{
  "activation": "swiglu",
  "lr_router": 0.000845,
  "init_std_qkv": 0.0219,
  "decay_fraction": 0.394
}
Below are experts of layer 3 (counted from 0) of a mixture-of-experts language model. Rows are named router (the router's row for the expert), gate (a neuron's input weights, with its number), up (a neuron's input weights, with its number) and show model dimensions 0-255. Each number is 50 + 15 x the weight over its row's rms, rounded and kept within 0 to 99.
After each expert's rows: "comes after" lists some tokens at least twice as common just before its tokens as in all text; "gets" lists some tokens that make up at least twice as much of what it gets as of all text. This comes from a sample of Wikipedia text that the model never trained on. Tokens count by the router's weight.

# expert 23
router:19 32 61 44 37 35 69 64 18 55 59 85 09 42 80 46 53 40 41 41 55 32 52 24 48 40 48 63 50 50 51 49 55 34 55 21 60 49 42 51 68 61 42 65 51 40 39 42 48 51 37 46 62 86 50 29 34 48 37 50 29 46 73 64 41 28 60 41 47 55 77 39 55 56 60 37 53 72 54 69 47 66 33 29 71 38 60 36 52 44 31 66 46 39 60 58 09 51 53 47 66 27 40 73 23 44 49 64 54 65 41 28 43 39 20 59 51 43 56 29 49 32 64 44 55 50 54 50 13 55 42 46 49 58 46 61 41 43 69 54 43 58 63 46 39 13 72 30 35 43 58 51 51 53 47 56 51 30 40 56 53 41 69 63 79 66 49 33 47 57 70 81 40 47 46 45 19 80 51 33 53 32 61 52 36 48 34 44 42 77 53 43 58 21 52 44 29 70 50 49 44 52 25 60 54 46 39 13 41 75 64 45 45 77 46 37 66 52 23 46 78 31 54 38 60 63 31 50 38 39 21 28 17 70 43 43 79 31 46 76 66 53 46 52 29 31 52 20 38 68 39 41 45 54 54 60
gate0:29 67 57 45 50 22 54 35 33 67 47 54 45 54 57 60 67 39 26 56 68 36 74 44 50 45 50 80 18 62 10 30 52 33 64 64 46 39 46 47 53 49 33 64 75 34 68 43 69 54 42 25 73 24 45 28 40 41 63 50 16 23 49 58 34 36 66 58 53 86 56 19 51 58 48 45 52 51 31 41 28 61 22 33 70 45 68 46 60 36 48 48 34 60 73 78 46 56 32 60 84 46 61 52 57 56 49 37 57 06 70 35 51 48 43 51 60 38 28 64 44 25 61 69 66 62 55 62 43 56 45 53 15 48 60 51 65 76 46 45 41 41 46 37 49 28 15 39 32 48 54 39 59 40 38 31 54 45 29 51 60 28 33 49 64 29 44 40 43 46 32 58 54 62 58 40 55 55 49 44 50 32 67 44 39 34 24 55 29 64 54 61 30 46 59 47 59 69 41 46 54 37 43 30 54 45 37 31 48 48 43 29 45 51 49 50 51 52 71 49 63 69 02 24 70 78 36 92 53 49 57 42 40 60 44 49 64 77 62 44 52 59 27 44 46 35 36 45 37 17 38 54 37 45 34 66
up0:29 66 57 59 34 17 43 43 42 53 42 49 47 50 55 63 46 50 39 68 87 39 87 21 62 49 48 75 26 57 34 63 69 42 78 65 56 36 47 36 66 29 36 63 59 33 53 44 88 61 49 47 69 38 51 16 44 40 42 51 26 44 70 46 50 27 45 49 67 80 54 18 46 70 45 49 58 58 27 47 33 41 11 25 66 39 71 49 58 21 54 50 32 53 71 80 57 56 40 46 86 57 59 48 53 77 50 26 36 24 69 35 38 54 51 50 57 33 40 50 56 49 40 53 64 60 59 52 41 37 51 38 17 51 48 42 77 59 58 47 29 42 61 37 62 58 06 47 45 57 64 55 54 50 47 18 50 38 43 29 39 26 53 49 53 31 44 35 43 58 48 59 42 54 57 32 54 57 48 47 64 38 69 57 41 33 31 59 45 46 52 60 41 59 56 46 73 41 60 43 53 34 52 73 62 29 42 34 49 43 47 39 26 72 53 54 45 43 67 40 58 76 06 50 66 71 43 67 50 42 63 59 60 49 57 54 62 62 53 62 47 80 18 66 50 09 33 65 40 60 40 57 47 33 34 68
comes after: " ", " in", " (", " \"", " In", "In"
gets: " ", "2", "3", " first", "1", " two"

# expert 21
router:53 51 65 30 59 35 28 49 58 00 44 55 61 71 65 83 57 52 53 31 29 49 79 57 60 51 70 35 41 28 52 68 30 14 44 48 65 45 26 64 55 25 50 31 56 82 46 44 85 57 26 52 64 36 68 38 80 60 57 63 47 62 40 71 57 56 47 63 56 50 39 64 49 59 60 43 51 62 56 58 66 41 54 60 50 52 48 60 47 58 46 48 50 63 43 58 54 50 48 68 57 35 46 61 33 45 54 40 60 50 45 63 47 56 35 60 49 57 46 43 44 59 49 52 48 99 44 39 53 23 51 48 66 37 50 46 09 29 52 32 46 41 61 62 61 47 38 48 51 47 54 36 40 50 86 40 45 62 48 50 48 53 47 32 50 41 53 48 49 64 50 43 29 60 37 56 49 49 22 06 65 47 53 42 38 45 91 52 28 59 60 53 27 30 56 68 61 66 33 41 42 46 56 54 45 59 41 48 16 54 36 35 56 63 38 68 35 44 69 59 40 63 26 52 56 59 80 37 50 58 42 75 56 33 45 38 48 44 46 04 02 33 44 34 59 59 58 44 54 70 52 42 51 51 38 55
gate1:75 40 42 64 42 44 50 56 45 74 69 60 29 30 24 28 43 11 27 77 37 48 57 46 51 54 55 44 75 51 69 26 74 62 74 44 49 59 67 54 42 69 28 57 58 36 44 47 28 44 61 56 55 69 30 24 43 31 46 48 68 53 72 21 35 48 65 47 56 78 71 14 46 67 19 51 50 34 46 47 33 43 30 37 79 59 30 63 58 45 49 49 52 39 46 31 48 75 58 37 15 59 61 76 48 54 30 59 62 41 37 39 55 42 59 62 48 40 43 44 61 42 19 28 72 25 58 56 52 64 39 71 77 72 52 67 55 52 51 73 46 44 42 36 58 71 64 38 39 69 51 51 60 29 40 70 49 55 55 63 36 54 29 74 36 57 61 37 20 21 53 43 49 46 57 49 55 41 61 58 51 54 63 46 52 36 40 55 51 34 21 61 63 70 36 46 63 35 44 37 62 83 17 68 64 56 50 51 70 37 59 56 36 45 53 43 29 65 29 26 51 35 61 43 58 76 58 57 39 27 62 28 50 64 80 51 51 58 50 69 75 70 64 47 36 31 24 59 22 48 34 72 51 49 50 65
up1:64 47 60 44 43 56 46 59 59 25 68 62 79 70 43 72 77 48 45 19 36 55 40 58 71 71 62 52 30 48 66 70 39 38 33 44 57 61 30 44 55 34 49 34 48 73 47 33 80 52 50 56 56 54 45 45 36 59 53 55 30 42 50 77 51 39 63 39 55 34 42 69 54 71 40 37 52 54 47 62 47 55 76 92 49 40 35 47 42 71 72 70 44 67 56 54 40 53 67 61 43 73 73 44 48 41 57 44 49 76 51 47 60 34 34 61 44 66 55 82 24 50 74 67 71 90 43 41 26 31 72 53 58 40 33 38 33 56 59 34 62 68 72 59 48 41 36 51 39 26 59 47 43 57 65 35 76 80 54 32 49 52 47 60 75 36 36 34 43 38 45 52 32 49 31 42 60 46 38 27 60 45 60 48 47 64 63 75 28 83 52 62 48 34 50 73 70 59 56 28 41 26 51 40 72 42 59 33 30 63 70 66 73 75 32 78 39 42 59 76 40 77 50 43 55 88 45 46 63 48 44 66 37 53 67 35 61 25 47 21 31 35 47 64 56 44 53 70 56 72 71 24 52 57 30 43
comes after: " of", " in", ".", " to", " for", " as"
gets: " the", " a", " The", "'s", "The", " his"

# expert 2
router:40 42 66 55 60 59 50 07 46 49 62 64 50 99 48 41 56 92 67 50 59 27 30 43 47 71 61 50 52 55 59 70 13 98 60 40 44 50 32 92 49 48 50 56 44 85 59 58 37 32 56 39 37 33 47 59 39 26 42 51 36 99 43 62 63 63 49 63 48 37 50 58 54 53 66 52 47 53 51 47 43 39 81 43 65 43 64 57 59 62 59 46 29 40 59 43 66 20 56 47 45 58 45 44 57 35 59 55 75 72 48 33 42 37 53 45 51 59 72 49 15 49 30 53 51 72 29 57 28 00 50 45 45 34 33 42 48 56 54 56 45 32 53 44 59 52 45 57 41 49 47 45 27 49 51 40 34 54 84 53 49 48 41 00 46 47 52 48 52 45 61 49 46 40 55 45 44 35 32 11 33 71 40 42 49 48 75 39 73 33 48 55 54 52 61 48 31 35 39 48 53 77 41 57 54 61 48 57 59 41 53 38 46 50 46 59 75 51 53 42 68 49 26 44 41 50 54 35 55 42 61 65 51 52 62 47 34 33 37 65 62 48 43 22 63 48 66 49 36 48 60 53 46 35 48 22
gate1:50 47 62 48 51 61 59 34 52 38 71 78 81 48 18 54 47 50 47 73 47 51 59 60 75 39 07 42 55 56 26 36 42 53 46 51 71 67 62 42 39 52 60 54 30 37 76 59 89 56 60 54 68 42 39 40 24 26 40 60 80 48 59 50 50 74 59 47 35 44 85 32 56 52 25 22 63 53 47 46 54 56 44 45 49 40 59 47 53 31 31 30 53 52 72 50 65 52 35 44 42 82 63 51 46 49 41 43 65 54 39 70 80 70 47 54 80 49 39 34 67 62 63 39 58 68 72 57 58 51 25 77 72 54 71 78 60 53 41 77 38 57 34 41 14 65 37 64 55 31 53 50 56 69 69 56 60 64 61 58 67 29 60 83 56 50 58 49 76 56 66 52 59 73 41 62 21 39 49 69 50 34 38 37 55 28 57 50 50 48 68 52 35 64 57 41 51 68 63 43 65 55 65 71 34 60 47 65 34 54 42 29 44 72 49 66 61 35 60 50 17 29 51 34 22 30 41 44 56 55 40 30 45 37 44 57 65 40 03 63 56 40 31 65 65 65 37 24 52 52 72 32 57 46 57 55
up1:60 38 51 42 57 11 46 81 46 52 54 61 62 46 42 28 55 33 33 60 46 64 46 58 62 44 44 55 52 70 43 32 36 31 56 58 31 68 55 47 47 29 38 48 76 44 55 19 70 44 46 64 33 55 42 65 56 43 32 85 46 39 35 37 32 53 60 40 48 62 39 48 64 58 59 50 65 37 70 66 59 65 21 65 32 65 63 31 41 54 56 60 52 71 35 58 46 44 43 17 56 60 04 50 70 28 47 51 28 31 63 64 46 57 40 39 31 36 43 25 32 51 55 41 58 44 25 31 99 38 56 26 77 63 49 47 67 51 41 53 60 94 26 57 59 44 43 58 64 73 52 59 67 51 49 49 65 57 55 59 48 52 45 55 36 29 24 69 50 49 54 21 39 73 29 66 56 78 70 52 68 41 57 66 66 35 69 46 43 53 51 48 55 30 59 30 30 28 18 60 70 41 62 42 50 53 54 57 36 35 28 12 64 65 39 45 43 48 33 34 37 47 61 49 81 51 65 46 66 58 64 52 64 67 51 54 84 58 57 77 39 33 37 57 32 38 38 64 45 31 54 55 72 56 72 68
comes after: " ", "–", ".", " (", "°", " $"
gets: "1", "0", "2", "201", "200", "3"

# expert 11
router:82 74 64 62 55 30 67 41 72 58 42 63 43 59 26 36 59 43 85 53 60 25 58 61 40 27 44 51 69 43 33 55 35 49 28 64 43 55 50 08 46 75 77 51 80 71 34 38 48 57 69 48 68 60 62 51 68 46 22 41 52 49 46 44 37 57 41 64 49 58 39 23 61 49 31 30 36 64 51 32 47 34 41 54 13 47 43 49 44 71 46 46 78 45 64 49 62 53 73 73 54 37 67 55 53 40 68 39 49 57 57 39 76 42 33 72 59 72 37 41 31 64 38 50 48 51 62 36 25 72 41 69 84 61 23 27 60 47 22 74 57 49 30 41 36 53 72 91 38 29 65 39 57 27 60 43 51 57 67 62 55 25 62 52 71 46 44 59 54 68 38 46 45 27 52 50 54 41 25 44 68 70 55 50 84 58 62 87 37 75 12 60 44 49 48 60 74 33 44 44 39 42 44 41 47 37 61 32 52 63 44 50 31 53 58 55 51 43 34 68 49 53 59 61 68 37 22 39 61 50 46 41 53 28 58 48 30 50 62 41 42 80 79 38 45 49 45 33 41 44 55 22 43 62 58 49
gate0:45 79 49 25 46 58 55 41 45 36 51 81 54 43 45 62 40 42 62 72 49 50 39 45 24 33 21 47 25 39 38 40 25 52 58 49 38 48 70 60 52 59 54 40 61 36 45 64 39 43 35 37 62 37 28 42 61 29 58 48 71 52 45 55 69 55 89 70 57 52 17 40 58 61 51 27 52 72 51 60 70 44 74 42 43 30 39 68 54 48 32 49 20 77 51 36 29 62 29 57 49 37 43 50 51 43 19 68 69 69 36 70 47 59 53 43 45 58 64 14 55 64 61 47 41 68 66 56 36 60 40 52 48 56 59 50 55 54 39 44 56 09 58 54 33 14 22 54 75 59 51 45 59 12 56 45 37 60 45 72 56 55 70 57 58 85 61 52 54 91 12 47 63 40 64 65 71 53 57 58 29 67 56 62 49 39 45 56 32 55 36 30 77 43 33 56 33 69 60 75 35 49 60 41 46 53 49 29 31 63 57 48 63 60 61 67 36 68 66 64 24 34 23 53 50 42 46 43 45 65 56 28 32 54 46 45 54 67 21 66 63 46 24 36 33 36 55 57 44 43 86 75 58 46 34 53
up0:40 40 47 65 71 32 42 57 46 53 38 53 55 46 40 21 83 48 65 66 68 46 49 80 48 21 30 45 27 67 44 45 42 51 27 49 53 30 46 63 37 42 66 43 38 48 48 48 52 57 34 83 62 36 48 47 47 36 36 45 22 70 39 72 82 46 44 41 53 59 81 31 31 39 54 59 59 45 39 47 84 77 60 66 47 37 42 99 48 75 48 73 44 42 62 59 34 39 28 31 61 11 31 54 29 56 45 70 75 56 50 54 67 55 41 58 43 44 42 62 51 51 55 82 48 48 54 63 69 64 55 43 33 60 50 45 47 65 35 64 63 55 51 32 59 54 36 64 47 44 39 57 53 43 26 37 59 72 39 65 23 62 83 33 71 49 49 15 38 30 48 34 44 82 43 26 54 39 69 22 45 54 56 70 51 41 43 57 44 40 51 42 68 13 54 43 46 48 49 57 29 46 46 22 15 54 41 71 55 58 42 52 38 55 26 43 48 79 57 55 45 32 56 53 33 56 35 41 79 38 50 31 38 26 45 35 37 50 39 29 36 52 61 29 35 50 50 34 39 54 40 18 47 68 48 49
comes after: " the", " The", " a", " his", "The", "'s"
gets: " for", " as", "th", "%", " first", " new"

# expert 7
router:33 36 73 51 59 49 27 69 54 32 65 66 49 88 49 55 57 54 66 51 52 31 46 49 51 67 47 46 50 46 20 47 29 99 63 40 45 49 36 65 50 22 52 36 50 67 58 45 40 40 46 49 33 33 66 83 54 17 45 94 41 80 45 46 52 58 43 68 40 39 43 57 51 51 71 48 47 33 58 46 52 38 72 52 50 45 58 57 62 52 53 50 55 48 51 46 54 35 55 51 53 53 17 65 59 36 61 56 73 47 41 38 36 87 56 38 47 50 89 40 29 50 45 39 61 57 42 36 30 12 54 40 62 25 36 51 49 61 60 52 49 37 57 50 62 56 43 50 45 47 52 43 33 52 00 44 47 50 76 52 42 53 46 25 51 51 38 55 54 45 82 52 32 44 23 47 54 38 42 17 00 61 12 47 56 46 61 41 68 47 49 54 38 54 61 42 32 26 33 45 47 51 45 56 50 56 43 70 37 15 57 34 45 24 47 49 53 70 59 41 58 55 42 47 37 15 16 31 56 44 55 55 54 53 59 40 28 25 23 55 51 42 45 27 53 45 49 42 41 45 60 55 45 56 50 39
gate1:53 64 21 67 45 42 41 60 26 71 45 26 15 62 48 80 62 45 54 55 52 49 55 53 18 56 61 62 30 23 45 48 38 44 40 44 73 35 39 62 71 66 55 44 30 34 40 74 36 58 51 53 52 64 48 50 64 75 60 49 53 38 31 72 38 67 31 30 66 70 25 48 64 57 71 48 59 62 41 69 15 74 59 32 60 73 38 53 52 53 59 71 42 40 50 70 57 57 60 64 56 45 51 52 13 40 27 74 25 49 38 54 47 61 32 45 58 84 27 45 52 89 63 47 45 31 52 45 54 62 27 45 52 72 30 47 48 50 49 51 52 44 56 64 49 57 58 62 04 33 46 64 51 35 37 53 21 45 40 43 61 25 68 50 42 35 58 62 67 63 36 52 43 35 71 52 56 61 51 66 42 60 49 40 48 31 47 55 66 68 48 77 62 50 48 61 52 28 54 21 20 30 48 27 37 34 45 56 37 47 66 46 51 55 88 67 72 61 44 46 75 41 64 47 53 50 61 45 55 82 50 51 47 25 25 52 40 48 79 59 62 70 88 38 70 39 48 64 37 57 47 14 53 71 52 49
up1:40 42 35 45 61 36 48 48 30 63 59 43 66 48 56 48 44 57 54 65 21 52 60 54 75 49 32 67 63 71 55 62 48 71 60 42 70 20 51 54 65 42 43 58 32 69 16 46 41 61 63 45 33 67 32 65 56 25 51 51 31 40 58 42 46 56 37 50 22 34 56 54 50 54 42 55 39 54 62 35 71 81 53 34 35 55 54 78 73 68 11 16 46 66 52 58 26 51 53 64 29 44 37 29 79 65 70 42 54 30 69 30 26 33 76 44 46 18 60 64 43 38 38 56 31 53 43 74 67 55 80 26 31 28 60 77 74 49 50 47 15 34 37 64 76 47 53 36 68 62 58 48 69 53 40 57 61 17 47 51 42 37 44 62 54 60 30 59 67 61 60 44 58 40 20 89 55 58 46 42 53 61 47 76 34 36 39 57 28 60 31 42 35 70 52 41 53 55 43 75 52 48 32 58 53 51 45 43 58 51 53 50 46 43 36 47 24 55 85 62 48 81 30 54 41 45 39 75 44 47 62 51 60 67 51 48 58 45 52 38 59 40 26 50 63 64 88 69 80 62 32 70 49 52 67 35
comes after: " |", "|", ";", ":", " in", " November"
gets: " ", " W", " such", " c", " more", " an"

# expert 15
router:25 50 67 60 51 51 32 58 66 42 52 43 62 46 43 74 47 41 25 68 45 45 33 56 54 48 35 62 44 22 76 60 54 44 76 71 65 51 59 68 50 10 81 65 44 41 66 66 41 67 42 42 22 67 30 63 41 88 71 42 48 62 44 28 70 29 53 26 39 29 50 59 53 62 55 54 52 40 51 61 53 26 89 66 44 34 58 46 68 31 55 42 32 28 56 50 19 63 57 38 48 46 24 55 71 40 58 45 62 88 42 63 42 32 64 35 51 37 48 61 63 50 51 43 48 70 38 39 37 77 64 44 42 47 33 59 72 20 57 49 51 63 60 65 68 69 42 67 37 35 63 37 40 29 30 33 52 39 18 44 39 51 57 32 65 46 45 53 44 27 63 38 50 51 43 44 58 38 41 56 44 56 46 54 64 47 69 57 72 34 46 44 57 26 49 15 63 44 01 54 49 50 30 56 48 53 27 66 38 52 44 35 47 37 53 38 96 10 48 31 17 39 37 49 42 61 50 45 57 44 64 71 53 47 53 45 20 49 54 71 43 51 41 47 46 45 38 59 33 35 29 18 51 68 55 55
gate0:21 62 46 61 51 52 49 45 40 58 51 65 60 38 40 49 38 25 44 42 36 81 68 35 46 28 45 91 72 67 45 65 49 32 60 49 32 77 46 57 30 37 41 44 87 52 57 59 48 40 48 37 58 46 38 46 41 23 59 51 77 58 59 43 47 47 65 12 46 75 44 47 44 41 58 65 69 66 46 48 52 44 52 34 21 39 62 83 36 21 57 42 30 43 55 49 36 59 31 45 40 39 41 75 75 81 47 43 59 50 55 54 56 37 51 00 45 46 57 62 62 55 69 39 40 38 39 50 40 47 51 39 56 63 72 62 50 45 56 68 65 65 52 35 21 32 72 64 45 41 40 55 53 37 38 54 37 59 26 58 55 68 49 70 59 62 57 26 56 55 57 32 52 58 40 89 58 60 37 53 53 32 65 45 62 29 48 62 34 62 58 19 42 48 59 24 76 63 28 35 79 57 48 13 30 56 43 67 53 46 14 49 82 37 26 54 51 48 59 53 32 11 42 55 28 56 56 74 51 58 30 54 42 39 21 66 50 27 55 60 28 36 26 64 56 64 50 38 49 55 54 69 69 36 51 42
up0:58 66 26 54 60 66 54 54 70 41 42 59 44 62 61 47 58 75 54 35 86 41 86 74 10 52 62 34 48 29 49 38 43 53 34 38 57 53 34 54 37 62 54 74 56 46 60 66 67 37 57 43 51 68 23 51 56 28 61 52 66 44 50 54 62 57 72 32 57 59 51 38 58 52 63 75 30 52 33 46 53 39 59 51 48 11 64 60 60 25 38 28 28 61 57 25 57 51 67 63 30 53 64 62 42 44 60 42 34 50 43 72 42 67 75 63 47 50 59 73 73 64 88 60 72 72 52 48 74 40 60 36 68 72 64 42 78 59 42 37 78 38 67 33 25 68 40 64 58 53 42 53 66 72 37 43 45 67 49 32 34 54 48 34 40 43 49 44 55 58 66 39 54 38 59 11 79 75 52 70 30 48 53 66 33 45 49 63 50 84 71 41 21 41 49 50 54 52 58 49 46 44 62 27 44 51 64 73 46 48 38 48 60 55 33 56 62 29 54 76 51 35 42 57 26 29 40 47 42 40 49 32 33 53 42 49 63 58 50 43 37 51 99 47 42 68 31 50 89 65 64 60 46 33 64 25
comes after: "201", "200", "199", "202", "198", "197"
gets: " to", " in", " that", "5", "9", "0"

# expert 1
router:29 39 48 58 74 56 24 14 41 30 49 26 38 55 48 88 55 46 70 37 59 33 36 44 60 38 32 60 51 54 48 84 99 50 43 65 47 46 15 39 40 13 51 31 72 35 31 58 32 37 41 40 50 39 67 62 48 55 38 68 60 40 47 56 52 66 59 34 40 49 32 40 51 37 59 66 44 24 47 35 29 81 41 43 38 64 50 47 31 48 45 58 58 51 47 70 38 44 59 42 52 71 60 34 48 45 43 58 74 76 45 47 39 71 44 67 38 59 57 66 31 46 58 47 48 64 57 60 35 65 56 35 50 45 87 49 52 80 52 54 39 41 46 46 48 40 48 76 67 52 63 12 26 52 63 77 25 47 87 45 35 33 41 61 42 63 40 49 41 60 95 59 49 40 50 48 57 49 73 39 17 55 71 58 64 54 39 30 76 49 36 38 59 75 56 34 80 65 42 44 54 60 40 61 52 38 41 73 33 50 24 61 63 33 39 57 38 37 30 73 29 59 52 52 41 52 56 37 45 51 55 49 42 58 57 47 32 64 70 84 74 51 47 59 44 33 65 47 49 68 51 48 27 49 70 29
gate0:63 59 57 38 40 57 66 80 45 60 77 71 49 67 59 23 56 46 28 57 40 35 56 79 41 64 64 57 44 44 61 32 25 38 70 43 51 58 74 59 54 60 39 55 41 59 66 57 37 73 32 53 47 45 30 35 56 62 49 46 64 67 65 34 60 50 57 69 33 33 76 63 55 56 56 41 68 48 27 69 61 08 51 67 41 41 63 35 75 74 49 40 20 37 43 42 63 52 21 61 56 43 34 67 37 19 19 46 36 19 41 56 67 70 42 29 63 53 39 37 41 45 38 78 57 44 60 39 49 65 61 61 85 67 26 49 45 47 47 56 49 63 52 52 63 53 31 33 41 72 21 63 70 48 34 34 70 51 37 65 78 74 60 16 51 53 51 57 42 35 27 59 35 64 43 43 53 65 49 27 64 62 32 27 39 50 58 77 49 50 46 58 44 39 44 83 00 39 61 39 35 37 43 47 38 58 67 39 38 59 48 35 44 70 70 34 76 54 52 55 65 35 18 25 36 55 52 72 61 66 68 49 46 44 50 39 58 20 29 51 39 49 67 40 57 48 64 52 64 50 51 47 72 39 48 61
up0:30 38 59 53 76 68 32 39 25 33 56 32 56 49 38 69 45 74 66 36 60 57 25 40 39 65 38 41 52 63 55 75 71 48 57 67 50 56 20 60 54 33 55 40 71 31 51 09 51 30 23 49 48 56 72 60 52 29 60 74 58 44 45 32 44 39 76 33 55 55 19 49 62 27 62 54 38 26 46 48 43 87 66 36 31 68 56 34 27 54 51 65 52 52 32 78 36 47 39 47 70 44 64 19 59 53 26 65 68 79 37 60 44 43 26 25 42 68 64 82 36 34 78 48 41 75 52 69 42 36 57 49 62 43 56 56 39 78 42 48 65 53 47 46 61 63 49 78 63 72 41 30 41 58 60 77 34 54 81 41 44 52 28 60 54 59 44 53 50 57 82 35 53 22 50 69 48 77 52 35 32 34 56 42 42 53 48 33 33 36 29 53 63 73 58 41 60 70 59 36 60 56 44 61 54 79 49 56 33 56 47 32 79 26 48 55 37 28 39 56 11 54 53 44 35 65 26 40 39 38 58 41 51 47 52 61 33 52 63 66 59 51 52 56 32 28 64 54 49 45 54 40 42 52 45 19
comes after: "\n", " |\n", ")\n", ".\n\n", ".\n", "|"
gets: "-", "|", ".\n\n", ":", "\n\n", "=="

# expert 6
router:22 14 72 30 60 45 55 19 37 62 59 58 44 67 28 43 59 32 52 47 67 42 94 39 47 30 35 36 52 42 57 45 30 55 62 25 44 30 66 85 28 20 29 38 75 19 32 42 32 64 54 54 41 46 31 56 53 31 66 48 40 40 43 55 56 73 54 44 28 41 46 58 46 68 50 44 58 57 56 63 42 38 52 23 29 47 49 81 57 67 65 38 45 63 47 61 48 40 57 63 53 38 33 10 45 32 33 57 40 58 45 31 52 82 59 65 57 76 61 45 54 72 40 49 53 38 72 91 60 59 48 64 35 57 54 77 35 29 53 54 64 34 53 28 35 16 64 67 30 39 56 48 32 67 24 52 52 52 56 47 53 56 72 43 31 49 67 52 37 41 37 43 35 65 21 61 61 28 09 43 40 57 47 52 61 53 22 40 51 54 58 43 44 41 39 43 54 64 63 38 66 87 59 48 49 53 67 55 48 39 57 41 35 36 62 39 46 79 41 74 45 43 41 58 36 61 72 49 54 51 64 37 43 66 62 64 38 34 38 62 50 33 51 62 48 46 60 70 56 19 55 44 46 43 43 88
gate1:53 41 68 53 68 88 61 53 37 48 31 11 39 32 52 29 58 46 46 45 42 65 65 78 19 63 43 80 60 48 54 56 50 50 64 55 54 15 54 72 32 42 40 40 37 64 65 53 39 70 29 53 56 57 60 47 53 59 57 51 71 56 30 46 43 44 72 62 48 31 48 67 56 54 50 50 47 42 54 60 68 51 42 52 38 61 31 49 43 42 51 55 53 65 66 35 45 90 58 54 30 76 66 33 22 61 35 76 24 49 66 77 68 62 50 29 52 60 44 50 54 30 62 87 31 52 57 56 38 72 75 60 62 81 52 44 82 39 32 60 63 83 76 41 22 43 46 48 55 28 40 74 52 39 37 66 31 19 50 62 46 40 55 61 72 54 37 72 52 23 56 43 60 71 50 50 72 65 48 47 43 60 70 46 51 44 34 38 37 62 54 71 19 66 67 41 44 56 51 55 52 44 66 48 78 60 70 47 57 47 53 76 46 36 30 59 77 71 53 54 46 78 55 74 50 63 63 51 39 56 53 45 44 58 00 59 60 79 47 43 60 49 55 51 56 26 72 59 38 58 50 31 37 65 57 58
up1:63 39 63 35 57 48 43 30 36 29 67 59 18 71 74 33 60 61 79 33 40 62 58 46 56 78 57 42 81 44 48 59 82 57 30 40 44 33 75 68 34 43 45 58 53 62 38 52 56 37 47 56 10 47 25 39 25 30 40 57 52 72 61 49 48 42 52 56 42 82 52 43 26 33 49 14 88 35 49 64 09 67 43 55 30 37 68 62 44 39 40 56 25 50 73 39 39 59 52 32 31 39 50 57 26 53 64 26 58 75 43 56 73 56 43 56 46 78 59 50 67 61 65 61 73 50 42 51 62 46 41 54 50 51 51 58 46 64 35 42 42 72 54 67 31 53 53 59 54 48 69 56 29 76 61 39 57 45 51 66 21 55 53 50 74 72 67 39 76 48 46 67 76 80 51 47 52 21 54 59 63 82 52 36 38 53 79 47 58 47 44 38 52 55 71 49 37 58 49 46 58 36 51 46 51 42 41 51 45 58 36 49 68 56 54 44 54 56 22 74 36 59 67 37 54 75 70 56 55 35 72 74 60 74 44 40 62 67 53 39 70 33 29 77 59 30 36 33 59 45 53 81 44 84 57 49
comes after: " ", " |", "–", ";", " He", " he"
gets: "–", " ", "201", "200", " his", " he"